Experts of a small language model.
Training: a variant of Muon for the experts, 545M tokens, 4161 steps.
Below are experts of layer 5 (counted from 0) of a mixture-of-experts language model. Rows are named router (the router's row for the expert), gate (a neuron's input weights, with its number), up (a neuron's input weights, with its number) and show model dimensions 0-191. Each number is 128 + 24 x the weight over its row's rms, rounded and kept within 0 to 255. Numbers have three digits each.
Before each expert's rows: a language model's description of what the expert responds to; "mostly gets" lists some tokens that are sent to it at least half of the time. This comes from a sample of Wikipedia text that the model never trained on.

# expert 18
Pipe separators between Wikipedia table cells, especially after row numbers, plus the, The starting sentences, and semicolons.
mostly gets: "|", " |", " Phylum", "The", " either", " The"
router:112152128122102151169160133097172148104156136094122155121137173099112125129118156129108141126122144137141125128097087063147146096123118103107141147137131106169100131103112149133131128163125150163096143146115096125152177136173117160169144160116161131145154119119141172142139172079147138093173151124098099126097111150150157100102058102132109125138099101151139129118129101150100111166112150172156146107144165138091125093143103120130143105141132157101111087114117156122121141159143118147084134096118126133083087127106133115157106130149130131117105149172122148107101131148106118102
gate0:109116103144148120102151111107130165111161110140144134170143095154117109153109142115110120135123145133126076111142115135143105130150146153131124166147157140117133166180142125136149137100092124123121137122100123157134091136103146119099140163106073137136148092111105132167142125144160144103130117111146139136112137072146184148120115127121141180137130151131141134146095108109092119130138137165060132135111134073182102120119135147107105102111130158126166118081118173179142138102130135164103133145071121068152092136122093113136083136120170139165140138127151119085171132131131124140
up0:175115136146125086118094114154116105109102142138150108147094111139128127098197118149144114132092107110112138106150108177130120111115107116138074130138065103094135140096122122082117116170121108100151146109140138118131119131124148089134122156141160127135091110157084114142153097102070123144108132131078142131166145163096135158143149123127154087118119117135114140126135142130130162111115152083078156175121098153117178159135135114137128112123101137160132191148129087140129099125107134130144118078166113141126130110124160093158135135113122088113128110102099127119113123146186144133

# expert 55
Final pieces of nouns for places, buildings and groups, such as station, bridge, por(ch), buildings, students, River.
mostly gets: " buildings", " station", " schools", " building", " area", " forces"
router:176163103114147142132154104171134121118094119142207150145153113146169080112086115127144154124094145142126090095129084117127143124108143176133148149114129105118107127115164136096096086148151109138149090110152130127104120113131112150116089137163107152152140158062123157126138123131161105108147149131148125121147139130134134114132119119134141151127140110108121101126152147083131139147154140134117135089062103132100096141160131191143119071078119134116123136140117142107121097148161141128108129137179127137115141119080163103128126129089129170147161113106107121127122136122135152072
gate0:152142100141146146167130112134110130085111146108178182151173130161136075110088111132167124126090157144139116088118126112103164147104116145156145120082110098158138102123121133146099127073140107161140103132131109132118141105076132103095138113092101127176093101094129083106148171165114117119157109144124153116102153102112116155143125136126173144110150119123129125111118153113156096129193146140113145124124125138104111131157138179141116129106139150116121162123103134123104090153117132140104128168165123103152134095102174118105150090122130138153142178090103116140114134149105140127
up0:129147138150150119099136140106123120120139112136120133081115123126124144155200149128076129124156163100150152135186152110164114161132142132115114128125108178105132133144139114162128121092096122134098096174109131083094141149136139129159138128125099114114163131067128115117167113118118145098136144130109159100131095143187130093115140137141121115128094143128125182125101107150128115134098113142149090114160187121140143149116112064139129122148094131113146164136114130129157138107128123132150115087122161074103116129184085149149136121148098099104086099108108155104137115112163118102

# expert 22
Pipe separators between table cells, and semicolons in inline lists of scores, dates or places, mostly in statistics tables.
mostly gets: "|", " |", " Phylum", " either", " better", " ×;"
router:100157123133102172151154102090138107104145142126112146123143170104071108124107165063105135150123132146126101117076113097184156120093112102125140111134129122169108119114106178129148148190133154148123161141122083120172162132140111146159149143114156140129133128094151154113154146103143145113117135102087086092112139159171171095116060136103127143141121125133130157143123106164118123145125139158137125113141148110120117103167130115128134113171133162119147105124115126121155156142138136134093114085133133129078107157139113108171141133132132135103118148187137154113113109152134147108
gate0:143137138120130111112113110123147159155130142127108151118157114095094122160108138101154091143152105107161095102110136100137147146099170138119149164062125167102120107159116175114117128155118152152111130149146123149159151096100112151124111116106120075111136144107189111127124131150126118154072140116075130124087165104086165132138174136148088163157150088129101135179127139151132137090123146167132114147147169126090119112137146118166132112129118106119150150104089144164119126137119117164148151161148153135109120123090147111162158139129127128149124164173139156147098132113123153159
up0:136108162108103108115148111083167128110128124103098171138167102117112142149081098106160091152127125118147130079119103125111165115111132143118124154132132128136145103147119159100108086157134145139127183155101132140194152114117123116150095126113114089104144129125166142127128138140116109179095167120061134147079151097117166132119146131131104173137148119191114098127106121177113153122128146165121122112142145113099104130155114104147159085142127133107136151111103144193118122129161080140145133141134145109117131155123134107169139126108132168124136155164132127126094096124155153144

# expert 33
Word endings and nouns of abstract or institutional meaning such as -ation, -ment, -ity, protection, management, Security, Research, often before of or in.
mostly gets: " research", " Social", "weight", " Security", " Legislative", " Special"
router:111121117122159146084183100098109138128090132145169121130081121180140129163093130130086122126151126146140097126138099111165125107132134124096147155133143100101144131135164139139122135152153122106163136095112182120118132153130080100127132160106165080145120126107142132105141125107128115139122109122127122129146104096151136139142099158120129151140119150142122121096096125068125156105188095107128114133123140157171132161094118080173113076111133179133126155086101154121057106104122107136137151146140156133134149109094164103145175140126130138099105118139121154108149109136134124086
gate0:158112115135141097136085109099110130104148120116141152092128076157122140151124159083112138117155141158147075126127141115144129172129139138139149136142132110140144171178147117104051133141103132139124138124129145143133181127120198142140096104114076116166125103119136131115115128129117106105164141118105143099154140114112109118151123143158112118089109134110126143120137072162126128152154133127084115146090102136111130149092121064143168100129077122109154134133124119144166170164066094121159115091138137142123113128112121136123151157142138095149139113161102136102118112143173105111
up0:122092127114092082144114145061120132127161113115126100098114094080136136098140128129167123085062142166125138082136109145099123164154111167133151100164130172154130135146133156129145104134075150131080147159108156109135108155128181155138133125144122131094133129155123125151135162116108161174142137134153138132095168132095125130128140102159144127151141113146136129151092111129097159100139147107152139150123103126128120118122164141097087154151133131096115114123156109099102121143144124146156123100131141135181141182174102153140132090123120122133168130066143131119110117135122095149